config = dict(
    n_layer=14,
    d_model=192,
    n_experts=48,
    experts_per_token=4,
    d_expert=96,
    d_shared_expert=0,
    activation='gelu',
    moe_layers=[2, 3, 4, 5, 6, 7, 8, 9, 10, 11, 12, 13],
    router_score='sigmoid',
    normalize_top_k=False,
    routed_scale=0.5,
    balance_loss=0.000926,
    balance_bias=True,
    router_logit_norm=2.0,
    init_std_router=0.0213,
    lr_router=0.00127,
    n_head=2,
    n_kv_head=2,
    head_dim=96,
    vocab_size=16384,
    norm='layernorm',
    norm_place='pre',
    norm_eps=1e-06,
    positions='rope',
    rope_base=10000.0,
    rope_fraction=0.25,
    qk_norm=False,
    attn_scale=0.102,
    tie_embeddings=True,
    parallel_block=True,
    extras=['capped logits'],
    init='normal',
    init_std_qkv=0.0632,
    init_std_o=0.0119,
    init_std_up=0.0632,
    init_std_down=0.0119,
    init_out_by_depth=True,
    optimizer='soap_variant',
    lr=0.0039,
    lr_mult_o=1.67,
    beta1=0.95,
    beta2=0.99,
    lr_head=0.0104,
    warmup_steps=200,
    schedule='wsd',
    decay_fraction=0.898,
    decay_shape='pow',
    final_lr_fraction=0.02,
    batch_tokens=32768,
    seq_len=512,
    doc_mask=True,
    train_tokens=224900000,
    steps=6864,
    dataset='wikipedia_en',
)
Below are experts of layer 3 (counted from 0) of a mixture-of-experts language model. Rows are named router (the router's row for the expert), down (a neuron's output weights, with its number) and show model dimensions 96-191. Each number is 128 + 24 x the weight over its row's rms, rounded and kept within 0 to 255. Numbers have three digits each.
Before each expert's rows: a language model's description of what the expert responds to. This comes from a sample of Wikipedia text that the model never trained on.

# expert 36
Single digits and number pieces in statistics and tables, plus with, by, between, where, when linking clauses, such as along with.
router:167139136123120164131120137130112137118137147149148133153131136113167135176166092095124126135145131109125098137119119152132093130111095129131178135197124109141134111156159098105135186153163094143138111124161122098148115093139103108120142131082127163160154109143097135123146180117086102122
down0:140118063124126074137156137117104120150101106115105156110115063173137147127102130121137122131129193108094127100130101125131093121140106111138133143102155133111110168124149128121146089154125154160148173124126128129142127121190119152145140117117167167156144157108119135135153114135147145175
down1:147140072140159126135075154151154179125134125099117116099131108121134116124110104143137115120113087144152118115099134146132168125140122123165157084146145149143126119085132132095107133138146048111146093086136125113153096146168125116127143102108148165106103120163106134138118147152113165099
down2:111117147153138104094117165162123111101075157158136140119112139069103092158113130163135078102097129121120123152145121134137121161108098129144128150092148089107137134142138124128154133119126120120122106133072109108134097134081138120113148128138129123132124132124098153169142144111172122149
down3:101110116169133087135090171134127122115147151132142123114109107154116127165157163120161127181091121136121153161078098099116122120099133139139138113131144111126174189141141092110139155152168127119155109063116133122172132126133115140143123094108141180149114141149121115125141143085130135102
down4:156146113126101137094093116092118123139144118124104176128070125085150121144106150095126106156141163132160065112125154134122140124137172128097124161128127140123105097110104123130126141113131106161137148124142137128150150104145130084153147149113099117142108164134143133155097094134082184123
down5:123116144116116120157124127065133112146084090130102118112096157141119150158132118128135122128088093120144142129154109135124129079154119084124091103146103135146113115111063106159154121122106095101148115139160133126166119129111144116149149138138126150129143169122125150114123126163139105130
down6:137161147104136117148143141119125134115123118128132113159082131144141154089141109131131158106098128121157126187144136122110153084121115123090124126129106086135180148157126121111168165125087142107122130137157113107128133079098095109099110152128144120149111127126125135153130158149106092117
down7:170155161101139100118128143123122147134108096127110207164114136092128150107140140142108136129152156116144139142143136119155141157087158128171124148139110117136175163135126153166110134107072116123182129154074118125115168156107131122140099107106130161142104142106149132164081142139139127139
down8:129130082076092093112126136155116213124118117138107157121141109146112144150170156115122133123086125105124165173133125092107117086094129138109104125105116113107103178136107150144083132134137121116141159167130117126161136205143138151140152143128124096151124122151147105108107159150124137102
down9:125134130150165133121128115162119138133113150176117081139144101110117097136140151132097113124089160158105155123137156189131072134111143129118126141133109110119167155130148157151128128146166111136106119096125127122094120136090140087115121110085117111151146107141147087117153131135139101161
down10:127162142156159202163152129120125102119118131139140111103104157134095132151121131164123108122125118112149193112153158102129126107154159088107156128152136099158130168107120096117131136110131146134131135125094147107177148167143110111107124129065126129075133123118136114110091101113107176120
down11:151085159163147149166105101161151149101121148114110148128145088089083125135083135097109144151120091124167121128105123146130158089146131143066142117093083120110102169119123095138126143155135157144119183141126144111130106146149171078123163112128098133131136122116143115121156146125078173127
down12:110119111149155128172156124111174088127123113112108147154113112152126119140113155127121095123129139111152102135117138101116104115123109132107142124152129133138083100122144147090120139131080179100161142103115139107104103172164162095125123113106128154142146164117142093110128129144158097144
down13:130126109135102133129127138129143112083153178170097133167121165088135136110126065116135140133151104150095080096126119130095126091096138160103082122184120126102146181148162164057109145126102159140127114140148115126176135138097136128106094150145111142120115103148146075091157163142131126124
down14:137123116094127118174123142184134188087128158142110143167093119105118094110167096127131074177138145096161092128155143105133097100140112115131129135138159081122152118158133144130103108131084157109115126107087116130151150126150130160129124128139199086128106121166132111125104105113076108164
down15:131146176112085147112123138121087122122133114164122155119120121124084117144099078067145163134127164130115127158143119095093091112131123121154155093107152137120146130154125142122107126134173137069138164108119140155141180149087142167095116126129099134080088134150105119150096139160146129163
down16:118123093131122077109100163138158154143145142117106089135111127200141160075098147125174110180155105122149114076104119147167107164131069126130167126180133093167115097122145117123131140134092134116130179142127104136148118142118133113143126136098125114146121170137103108121141110165113126092
down17:160178118103142117147152136087126180104137132143091092113150157153141137181053095114133149141140148140140121139110098113118120114112161198142176120104124077158131098119155149156122065106090115110096097099121132126113162141122161135147114179102118116119108160140151087146088089144118149127
down18:181152145146105091119160142141109179135162176131137113126112125097166115155114121114137139177133151120166141105096126129124155137120124172162147123142162127130108109081128095138135144176156119129075155144118134135094121081138143144135136073093109135142157116104148125120127148144091086100
down19:136139170139117141145094105102134107117155122120127140119141172121162104138133156130157155135128100121125113162118083121159115092149182129122144146131146101093142113139079154094141170101122129107146137137121136089140170122133135128133147164107111104160088084159115087095095112114109138141
down20:153138132153155131112123173105115080134122109175135134136144086193136140128156124114082123141079155146131120146137107134156123124100129164121135152112135192116094106105126126123130088160142109142112106139096183072136129143124136126091163116120133102112118102127151116139134154132108118145
down21:137104150143128143103147154105118098151185132113173145102097111145103171133127090134130126086115166098144136108122104168096106123131183111085151143127142124122131141097161145137136143131113117121150182132143117141147143139099145142113114128121124140105132153131138096137158127091141116133
down22:167109123122126134087118120093158116112133119126135119140135186127188123120175139099133140089083140140116108127124133157121158122192153107115167122125121082127133107103130126077143144148139127122134111129149089138158087101098139112110110129082109128165139159144119111157135134084128091100
down23:116127121185172118157141127074111132099163143135133123169110131145152056118153089112119132127146157153134108090133153146119135137103116129143132129090148112132115144136113121097113152134143169118174145099138139146140101106103118134120123108107105133158124133110143137118155106076143156083
down24:116122140129131061135130116103171089123159136111118086125099134139126137120134170122128124136143083154140167112104076114130110133149191148176105157115114144156080134110151136116151144169155143121127180173124115121094176116152168139113100081154086136107124127159140103087128105096157089114
down25:108164144158149114143155152181172136115113118127099111115138138124170122144137130174118105159089184131081132100159146148101090135102084118110115124120120117095095142129099084136097127110120133101144096100134110142142103145099148087128139122126113116090110151176151147114148143157080139122
down26:133146083133128125176111043108142117105124082149119220121087143109102145161156101126095091122144138139122147138160116137131141119104145154166109154127139171128099138139158122116145121102131102164137129113105141149118126084117108158133125114122107115141164126099141097088138131149146131107
down27:142138102151092157127118119091114108101134131143140158126136083130090098116128159088113162103102097157157137131114110084147132119107137149076103117134118126137130133133125093136146136155145097124078152094125147138148114186122138153095117112142142127116137134161128101134118109111174118122
down28:127137104135114138138150103153069161130115087122089136107147089127131160110119134101125160144121119119124130172072127113123128146085136171143147142149124124126139144120133119127136169118100148146185148121135136128119110161170126092126114077145181162116160113134154146112143168135110167104
down29:117102117077127141138166095122135123098126165114089145113157134089122089140107186115162104142129102115117154048154128122091171104155108126121144090106116173116110123151157131102169120138103106103135143127151123140107107110123115133120104159162132119164150134111140110123137129152119122105
down30:180126133135131145131146143146126129124175142116114132106156094150151134139124155150105126161097130122094117144150095099074168108082130124115120137104088133093062083153151134112161117074112136170137131152132160130113100096133126135116092142107167127103171143124091161130120105063105170171
down31:150137108132127091094137145110128068162139143130113127108149120139107137119084129120119144150071119136135139082121125098106138126139097101151144092103148161124111109094110145093147137103091130101148151131084164074123154133107149113110140137159149139122108127139132153120132137164144138090
down32:093100135150125152136138111114104152124132122113152119149120163112119119115103179173139140153151110149115145145099136054127088125127134162094109159128126106151112132101144123109114126118127137114102131146118128123149034141185177119166162184142151144107117158119113131138140086086093089103

# expert 6
Colons after field labels in infobox-style lists (Known for:, Class:, Coordinates:), also digits in figures and film/career words.
router:147166107099139152140155144079132136110169125125095104154095157130141105087131109136093137142167130118141112161147147109127089123140127120070120126105111136126110106130163136096164100168101120087127082158140111109127097057111164139078126134203133155161095117159164079098157114158154140127
down0:147126141143112120140124120105111138121118134102150103112143147102105150095084148156086160147117114147120103086148136104179145158124133111173129125117101120132128140117119171137166125129134119161136096145105126190127136099124145170084121106156121125138118149151123127154163136161126146174
down1:133118129159126103108157118142166151138155123160143116134150138156135113123127115169117123153177093113128144176152115133164136137119118114162124156122138117157120142143147161141101111138136120148160121134104123147151100134125192116177083130122138140161121131126156109102101121100133099084
down2:158135109182114099102141110118105110167074131144108130087113098127118156111161126105109139120130107127097130150108122093131119091104126098112098105144079107147121096130151130124131139132130089134094155121139143157121155200116122135146111115119165109113120136134065129096097073165103100124
down3:116145137102186141110100118151159177141129098115144135141124118147133130099125121137138152119138148143112112148164103114088102137140130122101101139116086032174140161135069150137130093117124101148147096134147093172100174102122124134104151143133131126118135126094171083128124115130139163124
down4:139119112137091124124123133143161122152136121151169154128118144113096143124163154121158111125105118118127198119152151149126133166115106135158119152113141134108187118100157153141124122120121138114131144131128122081106112124081098134068149128134132088142145133153113134162154138146136105085
down5:151122152113139171151117140109129154112104098120149132109121144114137109143144153135141148190160117076115134142112079125146102145097142123113134148125099153143136156164109120119146096175134113097072139128141111119133141104162122147104149087115126124180141103163145139113126152163159143098
down6:133140156174129158092117152122133098102096136143147106149114125133105135144097120123166111166143158096095082139170121176164158127136104114114151107173152087158136115146085171114091129140156177161177132119141172131127099108109118117074182106148104158168082128102125142173105156142111093087
down7:135096050125132127099141114126155140115157180141153147153120117167148139133133188128132157122114134112091146123115128123153080143116131141087146124107130105126111114144109134121101155128143162114139127135111138129151140123137096106074127149109164129141113147145130142152161110125163107125
down8:110118106160161155187106091140127125157158130146152125093143111110112127137116158130146057120145129141157151101114116087134098135104170102126141153118138084130145105189154124136149147126104108162108164097122149136151151119152153140102127146127165102096130097112126183129127125113145185120
down9:123099149140160122118116171136090220137180144146126140133123162152133133095123115087101119114142128166105153138108095090112111107130148155105100092122120097116125154178149103176117125163109111151132154156116091115113109159134100122132142121144135164120148091095179075128111106153135110134
down10:118182143123125130143113133104108142115065152123138161120108101137103118112124134125131110063198119145143125148129156140144195107102131109175130142155166122102150155132165073158110158107104103146153142100167131163138159112118138093115088142093170141118127099137128125116115132156135085119
down11:125179084096117125141145122151137111132113118129105149110160101113117114140151134105088146084155117137139139150141136088099136109127121146146196117100109146075124173154121137166158088127186142064156117106120155118136108126157171140116089098119101095120132160118114140162139177115080120131
down12:133110152126153129118125165146127096128108100173157121124104107150176123125147113126105135127137138066136130152167156094140132165169127168113122128114114128116128144125147140088068131105135069154107109166089135124146128158126137103127148106165115133151118164146129131150103118117093131128
down13:174128095092147127161106183122141190131141131149090106109126127112133155149110114116118106135126076123088141162151129119108141122111148165158153074121116111108148126096138169120190111129117125080147117088120145143107128134154095154116131139150159133134125119134145105136125133117114153176
down14:174138144162139139090119130153087138140136110107102122156113162112105158186144117127143068140118168133161133166121153127100119124097131117135145154105145101125135140155091142139084131134100112099169153124141097114134151176115138074168145135144144139132110138104112097125107116115147130146
down15:084143141121146082117133101119085166164149125143113157125123117117146103096152078119130092146118144173074096141131139116094113095107158146209051102161133122101126143171098135126084129118152138125150088108129125116135113161133097165134097107127140139152125139093090088094098158130112168126
down16:122175128133136142142094149129074136119117126116166121137118150139104121126121124109129146124160086150164140147093145110120153117144213131139108160146165122093120138111127162158183146127157087142171122147143147115125090104118148111110114133120117113128179133146131119118124154116118101147
down17:125199143117171095095118164121088133142150105137146104117129117144143120084138142123099135124129159084125113136151141096109151122115146134115087111165116095169147147140149141151117119124080105141094136135148136146166135126132132165134133086111098127121090107134138124156094107145102102095
down18:153149162106127100098182091129117083087154119127133130143107108160133134144134098096116112142098148122137175080076109125101129159145120151138142157152131098112126159116176113161134119130156084112138152119134136142133095089160152139116104132112127109105107121117110148091136073089122179111
down19:157153108078081131124149155111114141151111108124087094132139113137137227144128157141139160139183146157153126099119116135124127114087136160115174112157103131111142153119097107097116114160128111109132166110096124158139141102155127146153135138127106133105125145121155134088128092147123105102
down20:139109118131125161107119139121110113142088118171137136148148119087140128074112172146133153115145173166106152108130076121130070149154165139116127075174097092131137117141165102124102158155096116127126124140130109153112116171110137138120124166190146118138146132115128121106129147135126135105
down21:116138144159094153065103119120142099127140143139155161133117173120085108127165121096164130137168163095177150144127133130093122109118121104124104163100120148130136115142159135101127143161145153162089125105100129108138087140140143155128061111087145165168153072114131130136118076168129141125
down22:092112149151130116150102135133112132152166125073180109100138084129099094136134132129131133160100124104119130147148101105128098128142168151125072108129125098106076099082129098168114142133115136139124165080146126095123127104127139112151117152118133143086092099134124141126141150174161135155
down23:171126119166148089142099141128136130112105128149144134119112150198107137175136067126140077110122101132134143175168114144101159127145132090087118141138143148142138120162099141107125115107089105146114152120126098135138137088085103139141123142134154107098134119146147071120153110154140141073
down24:120179145145117127113145175125138128116106095188086100111138141106158144080135083092135157155143144126135145172142149071166096137061114094147155139068125127112149137170116106110146108107093149105122140107111112093184105137140120147117104115146140139104143153154137097162139156122111125144
down25:127094135127168098069090133103147111133130149157115152102150116132130126172154100159132090144130133151144128112106160129106124149125097170099131119133143169138141126155101112144132148145126137116092115144134119125113150132131132137171111146092115137119085142144179164136105159169080140139
down26:157120131157122159120171123081186127151120136136100098127145122167089139196125121100122096162135128128156117107106139141123091139118081130108142138145117122109136101155149145175098146139154103120112094121102141138180131146121116133154082138116130143122124174116118082111142109090158121139
down27:138101099151093123126132112143079084126121130101111111126165114075111137118123103140140142125107157089086119148106127106133073105141131135140121183111101112117114130149140123144117129107149150100151133136095125135155105122110135116124138141071132141141122120151119124139187115109105151151
down28:143138153170159173128125143151153097133143157139120111171116129079079162137149184133121112146154131102130104108125159113115121146128104125117112117137133161156104129111097110105123148149110146146138101122122104160132134172158134143122165095143097153136067158094146103152131135125115130121
down29:147100124174152102134146108130144147111113120168149127169119170176130137122192136119098076134129144130116123101161092122153180129108140116092117121138169144118116114158104073138092101137112130123131126103116119135170115133129104152128106123161117131093129142121115095128084174129134126130
down30:118109144141084137086154148141106148116129176105139156137115148149130100123153126123074130097170158107105111198155131141136114101136149115139136197136134113120125127143157127130108133135137124103094112126167089130116128142107151100168080122123110154160153098135105130133161164123135145122
down31:132153105113159121081153094118150110100141149143097149096141152137128092104122131106144134142135161134110144124119143145164164164104107113125149073175112129108114119111134111194143111153105161083123116148098116135155139129165118167102129094112085117116123167181115172127129084156104127132
down32:120144097140180133125156131144131161139103113126202107162117126119145099092136091134107145140135147142145121151076122107101071133127150115139116122106101081138090161123138155153119074097121158077124112115122106124139120123113110149174169097134151130137169138125135142116127146149153121122

# expert 5
Short consonant pieces and endings inside words or names, plus ordinal suffixes and plural s, such as le-th-al, 31st, strugg-les.
router:142107155136142135102135156090119155152129140114129109130114149086092153125144098109097129149131114122120112146175109166105156153106074140122114113137180102154101177162187099148098154142098101101141138130118143133118102134122117119092137129118083170139140115156133134172109144099094151140
down0:123112070128131128127095160151151127135112128105128134096082113159155145122139130126157103149149154125070132178155123113144095113109120145099151121095110112114113103164148102147116079140140128071112168190111102157132111145117093116139152162092115138099136112182113110133127154091098142112
down1:123107145127111151143132140134196100120142125119184122147106146117099113138164127103166119155113122154157135113126157109081142154142117125121141165107145104157148062108073099139136155157125130140115174168112199102137158147108130138132129109095106158158129147110141099127108134100151152174
down2:111116158137164141190119136074169071111111135149134133142094097136107076117125149131151138107101130127111128095190094154138081123165132159170117164132117141163158179132143121129134184127109133115116125121133131094138097113122151139157103110129147097110132126128148104112134170143098158148
down3:141094116128128130095142142149099105131124180125125113154159120119073152111164115152147126164144134142112129130145149120146131130101091125090148138162153114154080093107141093163149115109196120179091137077158138178111122135127075119160162151126147106138141107179124121114144121124086139114
down4:121124117075136115124124165120092152093104140108100124146120120134132165108102137129164078155139142166119142059144130127126133106139150123138125081143075112106147124111098131110143079152123140141089136123136157117124117079138117084144116191154147145098074105133126113108125124114138092146
down5:150104116121107128102139148119135137115082143163130140119133129131167127140126138148140106160177166125092154098143112134126117112169129170154134142173128128127158137119131141159109094163122082130083137102121086124172090113180137171110150132142130113149121062129094156141127103112120184118
down6:113134052114157164120167126112143126121143116154113144122163120107160159163126103115130140097112113118143100138154132123150140118131109100136189152140108114115083136107145148136117121138127123149140119089076150106145119125152151140146124120118151135124138138148138104128156144108158110125
down7:148146122125142119093081158116092168092106125142117171144093121135161151054141107100169167143137153063132124136086155124119129118109094142090125155103141141126085086117150189105115137146123133080121090143134057141082145123109129109140134132150139142147144128126181117146177129114114102115
down8:093090167127130130120144170174116140055096109109193105141150118156116155123179134139103106115148142140136151144127128126117117176100104080147122132147152100104146111111104120085169129138143171146105099075124148142113155076136109123110103158132157137109122110130111132063092102119114170126
down9:131120117090123136168117108142116119156122143122129106178131129126123114107129137116128179134138113094175121125141080142130136052155131102112150141096109139161174167097143162137104124163156127115138157116136128102146130122104161087107118105155076086125099092152146152152127127106130123098
down10:171125153147132111122083149093109086105132110131138102124168155049133134192125136139090129127128112135111112138095128112083116111141122142174088126082109121116128122122104136137085148129100130147102122142131131115124112126096146121163115106143088142116110112123101108146168147131159084132
down11:071083110101121161139130130102088108138160109143133142098171134102128127136130126135081102121132117146135122174136128139144111093113138148078070130127125165140160157141109089116156138128139120183108117132126119133168087110142143112110199100175132122117158128099102107099145145100129150107
down12:080100098166143132136121120093141130191128166138125127127149142141076151171109097157097138117147114120055107140130100155134104161124137122142097152125137144169150168107103099115138146095172106123097172168145148123119152086111108152121145128079099148137155120167117133135170116136134104143
down13:145170125116126157129123154137096114123104096118155099108124120157076072105103136147114133158111110132119138173104110111118109111146143115114168099124125108090139138126146120087111094133136102117146088118101119121166158165129110165091119157101123127136141135101140172115086112141103126142
down14:167153102137162147127140126112138165123119110157130108094058091174163131084125148119139112142175112115110144142150123140137109082134122166123161122158111110140108134139163126095134140118137138094140149117128110162121125144174135141131114095139119169162145138181170144122100142134112129096
down15:174108123121122154157151101092107127192142130113136114117141157173115123102131154142105140132152145108141101120158140146123150138130139085126103132172056175115148111108141110138090153102149148110145145164126112133113140136117124135156130137120168090164092081141142113082148103141120159145
down16:124137175133164123093136122150157114087108125095130087170131137103105111111139133151148110108108166149138138134111147147158111103114129116107106155110104110110167137157159080110085122091126112161130119103117101117145120155127150110095121119120124134117084103155145129133158176142133124143
down17:189122143120160099182127179111140151109126148112182107136127129095088138111119124177140117148124138136170107142161156134104119103132138135174133145140152087162152103147126110140152162138136146107094139174119095129113101101131146170113115156124081089121127164138110114115137122098124132126
down18:133134109077098164082139154146161165142090151121133107147128154121124132127094152141134104134131096091153157124119069136118119134135120137127112090120086138130130150123189174095142146150113154097102153164140110101100160132130082123123119102152140138115130120139118123111105135143160142099
down19:126102123121113087142139138092149107106154137110141143109123124128131101162101107126096102110117157126184162135145124082175127167120101152118106144130157154101118131097114091132100157147156134162076131139128133133143138150153107121146132143144145138125136128143139132107159117148138105094
down20:112163141141134122163093185093126108142083110100090146092132104149104194148164143134093123142115128158129090131144106124096072160105115086152114183100126128069143088112127118131094151153153124126104124139129130144097145150132107140132142129108133145153164094140157132099115117152110132141
down21:102146119155140134115114125112121171105134075170082145119161121117092109136131147150096144078104134120146105157153126139124179097134162166088140086116168145115160136120099107154099150140111105093099104120116109116109158124133150122085126111145137124084108165117154135140191124124100158095
down22:106161135099123113089127091103179106113139126166115115159128166151130137132144125109162131101125119114095111094120111097123173130110084124109189091159109093155125163153108121134169084132091102159156151143146104123134104173092108123166169172157158158139119115146132102114185133128084099148
down23:103146146113095135151129127121112079124132126148106153156173126127135148120104149111132115111154087120143143128148143132113129143172136092149118148149113159163140122095127147127132098125125123146127129155112085159129111148113112128120144101129165158131100121159129145113105143135089124157
down24:124122096121124122157107145144113130119116115131096149074068099191122154144135104147089124092130141159147117141102141070106150145080131158113123138153157175124144139134133130122129150140081097107154134134162185134123143137154133146135149097095097123090111121160132082099109163134118091127
down25:136117129204109147151110102111117139179127090162163145141128144131125134153171108142158136106136084111077146124144115112137125136140133084160158112120149083142142127129130138147161136170089118101141155127125140155114087156124154087095103123120157126132134130123173166087167136136129129127
down26:100133152125103132138123121145122117115079131140122101147108143115119147106138118130146100115135114078142080168153133117113116098106174152090077167125091087167156090161118131143118144114112185125103112187117115104140132160146125137116114092131120141092132115126059146102118141113099109134
down27:132132136193083107130112098149132075139103139129127092156116141116116102147166120101146148116182153150127141139121104109105126128103106109103111130121112102111182121124115106117138145124144184099130142146110134089117099090136119147160144165156092162132156162115094117141113142100127100092
down28:130058132157107130138080148153105113103121157152144099122085127129127135101146141142113138098145167123126154139122133089105146103124143094143138118081149134145152112117152112077124153090070113153107136118125133109115099100127143092109109128164111124146132130151138117129077157121112105178
down29:108144093145133133151153175143088183096126161111097146126053119124141155146073097100116108128137135128131137133119110149086134140115138159148127100130168130181125170189116155119133079109091144108139128113184095140183120105126079143125135129118088114109121140130167103158135122168104123114
down30:139117107123153153116125146091140137137147125113120134162123150163181155125152167131103119160135140082080143089123124152185132128099090131172124089090135117141130148108133150137125133082162166122130090092117138091137104127104147113123112133142159131127131129118103149137094124070145085132
down31:091147126148105126156156090121146152130198138177077128154093152146177113116141107140151127127162132126122119136098190099091130101128155120130137163137117109133139164144150124169149140119112129145094122102087106170147124106117154144165128139120142126129101145174161161123138165124148103142
down32:134187119108162138125090112159137155139124105088123114131160080160139168156138110131137087163116145136100105167116115110085141101131099128123092093113128133108142154132130119154097129094161142159107148114158130150138162124111127166161125165177135108170143124168096109090136098163115111110

# expert 46
Colons and labels in taxonomy boxes (Class:, Phylum), degree and minute signs in coordinates, species, family, Born, and Latin genus endings.
router:155170140130126110128155139099076107096146152108169132112149139150071181148098176117125095113163135124118111131135114117172144124122161144158129154134102129152157106126103160142083121127105101123140106112125128106113146138148124101168099175139132138117090145079107128126130170125105146137
down0:143157105156107147119130120102144108135100168107130134117106130148129099129129156090097115111113128120126152108123116124136119129168170110175169117165123107159155154125146144165113098103127119097154153105131130191156161152155122125103091115146169142160133110134126087118124093127109179108
down1:155194131099125146146131156095136119098131119117134116142162123110157168155148107091123044127140087149128105161139136127115112119154096140122118168179118143162173113170142122129158161121078113117112127109135095107145157142133140125152135118141136143096127099107154132131121186089140125140
down2:125118156121176140102064117113106151124099127087131111159131145107142120079125139098105133160146103061127110110178162164113119123120131125137140092130147133117201126135112139110126120100140114136112107147098135125125122152131162091119148142115147134110145152099120139132118090162103117181
down3:125119132114116178138151076119154096122113141140118129158142126119126139129127108093155092162178113138111101125160152107151120140109152072137168195115139105115146149104133126131147093108110176125090101181148076117125137114149114104121135120148078121101150176104128121088096122117138130126
down4:105126164109170128127157093184146132175143130108128120120122123072103111082137174148095145143122142142183144085149119149106128159122122138150132143110161104105122132147128121140137093144129128131103148117139087140140185110121142115117138147146099141135139111136169141103132170111107123127
down5:143130130121114147090141107120169174156130162135146120128098174124158132131145180085107132134128162145155140157165111121127129121098136102149119119131120137150107170105113158114150135109171117132119093140111099121136087122152145127113086085120139151129099104120103132167110137100117161161
down6:138128155132110131115096094116179149048124142138144079152111132126110149128065172118096134151097170155133160114125131123128128146088122131119147109124120133144140156079120131112148143146134126120116157137193094115119159094139096143112101147094145121110110128112108163080132161151155092126
down7:070117155097181104103109125182117160136132122123140142124113151117132117092138111127150116117063154138146110135109085106156132135146133166100139095122111165118119131144161109150144063134142130104186140150181105150145113107161144087105155127133118145173138153168116129132138114113126086074
down8:126095094082172118137126143127123161102118159089108117111155132172162116148142105151111144128156102107146139173150167134156085095136154141078115138141121085108127131092140108140082116127098079133166127154106153141133144113118098121135109104132163120120149107108131096127093101087146099144
down9:126120143158101117089111149165073126141112102163139174107169110119118095143109135122175154135095112118142143135120154149124124128145112097132137123117157102134151097123149131086119129104144103154117155156120117150118140100123127107111114142114149147114124129188133086075108082120111094129
down10:135121125081129130154122115171095096123118126117128144165142144106124153121137129101167128174098145126169120142116110141108154129126096109130129128146129116143129132145172157138158149120147129162185152145132173146141122122140098142079121132130044114116126154184106108106156091131125173128
down11:094091131132114127111082078120137143093115093092129170109139116142093138109134087180135123111126116126140128078120176128097047119135107130069124138092142117107141127114165176138130130127139135146148107121103086116148133149120126119131095114144130131146130128121134111127138134142112145148
down12:131095098144122112101080126141111140086088143157109127109120125143157116136119088120159123146119104074101131165168114121124175058126127099092107092143135167136127135153121141144127121150128083091129126134161123135141123157169134110080148101133128128114117172132108123127146170103130141117
down13:181153137109148176112110137136082155129151151120186148176121135131156095135143121118118139085146109115124145143151087115126127109121146136107101108127132116124073116144099129125157157149143106114147130130108095139143115098132167135142130127149106149154107084150139120140167131153112137120
down14:129134119149134112144074089133150148150118118141131119139135125165107110123151158129157172149109144138118151149120157137099137126113121093119107131119115103183067121146118120150150114136146115148151114111130164142128161063114101171144122141157119169153127085174130145131113109138151123117
down15:114196106134151144138138105116163156163116102152107097166132156111110132114082123108106136100112121128112110179144113114103132060076117189145100099124110110096141132150173156104113124128105123147155158129109143144147128133086111122127120155132130153127152141124146121118105130148108161109
down16:135127143109117158159119116101142087122136115112134102142140133154114136147125150105095145128095104150109132102082078145128145129086184103131148133126080134124126129167195119115133156101111122134150125133122110078158131132119153088124105159115131082125137115114139089106117146145156152110
down17:127128121143140134099140150131097122123136123128118144125148088173137131091122094107153122119132175126113149129089128133149132102128134110123156075099076111106096141090152124123150131135121131159134123085073173105117127194102128102164117118120136127151122126124099169121128170160117152129
down18:129114114136158139179107123124138146130148127136114101141094173138120121111153143103145092114140133121137109110092121154124069115146132175107135169139124097129085113112132122084091111097125098163152112099138095136122096112103102138124102114117123128087121168109136144116065114129127092082
down19:152163140136129143127115143077126105150106124126150145103123107129192134108163164161138137136148140092093139077111136067117126101148135083132142082120103111133129110125101159114168132101136161176138098125131119136156141115139144116096142126102159167155155150141132111102117124113121176103
down20:101111090109101130086116080101114130170098092141130100139116108131146116160131141141134153133092091119119143108082118135125151164073158099195129113109115194147142140139098133100142125146122142110120124130131098081111120104111169143141103140133130112112126156112098154139102098146124162151
down21:132114189121115159131047133125133128114124181164105163164143133156177124118145117079165134171167103159139112080099121146103113129125123124157142140137129085110155113136118130127115137111152111143143164133109111175121105137143122172158117115126058086115156091127102112162104166123115128131
down22:096137157167096113170117169112086162111116094158135097115114115147092097093076110129132117162145112117122157100128115129133069108126094136096164131116110149102130134122135098143098161129170154104154092161194134132127143113095092147132089122144121164115109142125131126116129162167089128131
down23:119094145181159108161134144076092106135115130138105171112150116124153158138125099133127144120140138099148149137106121135126134087122103172105144174109126105152110130122160151091132120141139125107142103104172139140169133141166119092101105099144136126115141146106112180146141109118145095048
down24:141121123127107120165113097173134158101155100097115117123097123156140114156111078154120125112153134145152157150140173109131156119120116168106076190119104117112163101133150149119144134135141147159109131154085081126138129111108132110170145151156119173138118129127151086082155142104083130150
down25:126145125134137118130169121146099119175097084170161139133154096127136128164185129137156140135112143160107147099130121135128107094078131132182151126110110111116126119163129163144147104121157147099138154117066140144151157131130133098134099151129135151159144127082103147143140081106152086132
down26:167139142112106098154152178114144188124163170097133117085158155130140130096115164115116103085084121123123126079148092138120135149133124093182127101153159110119122112125086124126110153139140156116159102125122138122127122163086130107147145134155136152171106135129114149129093117105114122100
down27:152121136130120092145172095118100139169138143088148135085132132137100170131125147119122140109147117145113107138116126065140158128162148134162121141120126130123116162167145114154069093152113097119099090108138129129127100157167164130128133094149108092191122128093103104129125148128104144110
down28:118094129121102120143112146120116164160088124118126123120169139159139132108146083079127141148161082113125101147141136116139128107110087115164149165121149072121160113138133132134134107109216105095137149160123153153119119124140100109156136137129131125136135128164101096137110173155103150124
down29:121138100129102109164137143099122117101125115121134144143126112147135123127141193142119131132157137129151140197148105083127115107151133117138097145124141144080156072152146141149131156135110132085063159089120106105136108119138155159081155117148120115082159156124099121094153090092164097100
down30:126144132115148144117113156137130130163116122155108138067134131099095119121142146134111130143158160124127144162109110096116179166136129102076114093139123146135160132098137103155150122144097159145129165127131122152137084088128127134137165122138102134119120096147132153109127108159091160126
down31:143100153122165126127165119133153105101097084135112145117059152123151144147182117156166109142119159179155163097142145122129158069119121161146079138143112142127097150128115115172107144136124148184069125163094111179126158064143133128107129119119145095144179152130155126135163125113136149106
down32:105167161103127080122101167135132178127120136116131156120095114119101098174131127127133135165136155130106121114163076125072111102131068133116138131114111093133143139112120114118140107102093113136113107142147114121140112144125155115150113142059143116137148125139119094104097122168130104093